config = dict(
    experts_per_token=8,
    router_score='softmax',
    vocab_size=2048,
    tie_word_embeddings=True,
    optimizer='adam_variant',
    beta1=0.9,
    batch_tokens=[16384, 32768, 49152],
    max_steps=10135,
    dataset='wikipedia_en',
)
Below are experts of layer 4 (counted from 0) of a mixture-of-experts language model. Rows are named router (the router's row for the expert) and show model dimensions 0-63. Each number is 128 + 24 x the weight over its row's rms, rounded and kept within 0 to 255. Numbers have three digits each.
After each expert's rows: "comes before" lists some tokens at least twice as common just after its tokens as in all text; "gets" lists some tokens that make up at least twice as much of what it gets as of all text. This comes from a sample of Wikipedia text that the model never trained on. Tokens count by the router's weight.

# expert 112
router:119095132108112101148090143113100098147122139117152154170131130140108122137087119119113119152168166114092112097111149143129124134121096131123151168093133133139148101119151118143122144104151137
comes before: " the", " ", " a", " to", " re", "it"
gets: " to", " in", " of", " on", " the", "ed"

# expert 100
router:114158137139134101128109089118138132097145109103135131144116143119115150135136116110108163160109097186131169119137108117131152111076191121137159114140140141179136113117135085116136128103129161
comes before: " |", ",", "\n", " (", " and", "A"
gets: ")", "A", " University", "ian", "ar", "ation"

# expert 78
router:115120141102113131151107132108121100149129131142131118083090118090131144150116119104139125122103114113115123091135123094110150125096079134181175153181124137082143151117137123094129064123138096
comes before: "\n", " The", " In", "en", "′", ":"
gets: ".", "te", " J", "ta", "ig", "um"

# expert 104
router:132149128116104127120101114148098143152169100137133118083130140119120123141088112142123133160157117155130150107152074096106169088095123150127143095123151138121150101108120145111136152076162187
comes before: "|", " the", " 19", " he", " his", "p"
gets: "\n", " at", " de", "ut", " Al", " during"

# expert 95
router:120137154149155128145125160110142105144126131142120123121109125107115092122114137117110162173110126140138107161151091105116173097072117098140155091113138149091138156088122116148185167113136149
comes before: "|", " |", "′", "″", "%", "0"
gets: "\n", " on", " ", "on", " 0", "ill"

# expert 113
router:124104112095111137146109149115163125123130147115148058124124173130136140171134098121102140151126147134105161158097111137132120079121159148148164165124147152091152177094164090096084123139134103
comes before: "\n", "-", " and", " The", "ian", "ic"
gets: " was", " is", ".", " |", " are", " were"

# expert 135
router:121142129155142091099116102171097105156156117139096118151154155142127130120154117159128114144124155193112103144158115108136122148087140117079155143147132146067142139081131145123098154106104130
comes before: "|", " |", "|---|---|", ":", "al", "rd"
gets: "\n", " 3", "k", " Jo", " 2", " sp"

# expert 43
router:114119160125119096105122137117113124103121116106126101146143166116123137162172127157108096145156121146158110075157134152090085173111158084136125157148150172109131162111131090071123101123123121
comes before: "\n", "born", " He", "-", "W", " was"
gets: "a", ".", " a", "\n", " his", "°"

# expert 116
router:116176152153116091131122128094148161131169133155131147138123164133091146118106112124100145149109081109090126087149114105121096080090083125165137144090166124158131146089138145112114127076093117
comes before: "\n", "-", " 0", " 1", " re", " released"
gets: " was", " |", "\n", " is", " were", " are"

# expert 150
router:111103133097118121083105153101131109115132135091116127088106140117112119130092125109120104109141153107122121123105108131123160104108106168153125091141129163133154139147141095135118132151152153
comes before: " |", " of", "-", "ary", ":", "%"
gets: "-", "it", " 2", " 1", " 5", "mp"

# expert 131
router:109121121127118133142110161113109103157172178118119090173110125106093146144108117144128146147104144168135083103142084136114151075093158117166141120134122137121156110136133094160152140113165136
comes before: " |", " 0", ";", " 19", "0", "5"
gets: "-", "n", "|", "ge", " 19", " Mar"

# expert 107
router:115115125110107132130144118148082134112144114102102177076136119114105169130111116164127111117186095150163094079109134164141110133111114166139125122150116118160133091105168104091088138131161164
comes before: "\n", "==", "The", "In", "===", "ing"
gets: "\n", " O", "y", " S", "i", "g"

# expert 110
router:131074127122113107128116093108176113109145112154127126129099144121131160136097115160119122132158102135144140119131120129089115148101106140141129102156133111130138111151134093121114098112159119
comes before: "\n", "-", "==", "===", "In", " was"
gets: "\n", " and", " |", "ta", "va", "20"

# expert 93
router:120110131142124139146107088138099122091143155112117081094123169104127140088135135106112103149147161088104114098155102111143136109178114148139162136139181157136154126090126138095133159116156143
comes before: "|", " States", " 19", " Kingdom", "a", "la"
gets: "\n", " United", " Pa", " C", " H", " La"

# expert 156
router:112121149138108107128121086122140173165112143124105148107154166090118146145142133130130090180163095109097156166159147154139099092133136113112125157130135135161123118071163132102083085156107112
comes before: "\n", " The", " In", " It", "er", " He"
gets: ".", "\n", "r", "th", "C", "ar"

# expert 158
router:119106147109106097160115158077096122136145104128109115128153130101104140132138131101106146174131158147134109136130112145100100142132145123157132152184125157127148109120096086123151108126103174
comes before: " |", " 0", "ed", " 1", "ing", "es"
gets: "|", " |", " V", " 1", "n", " for"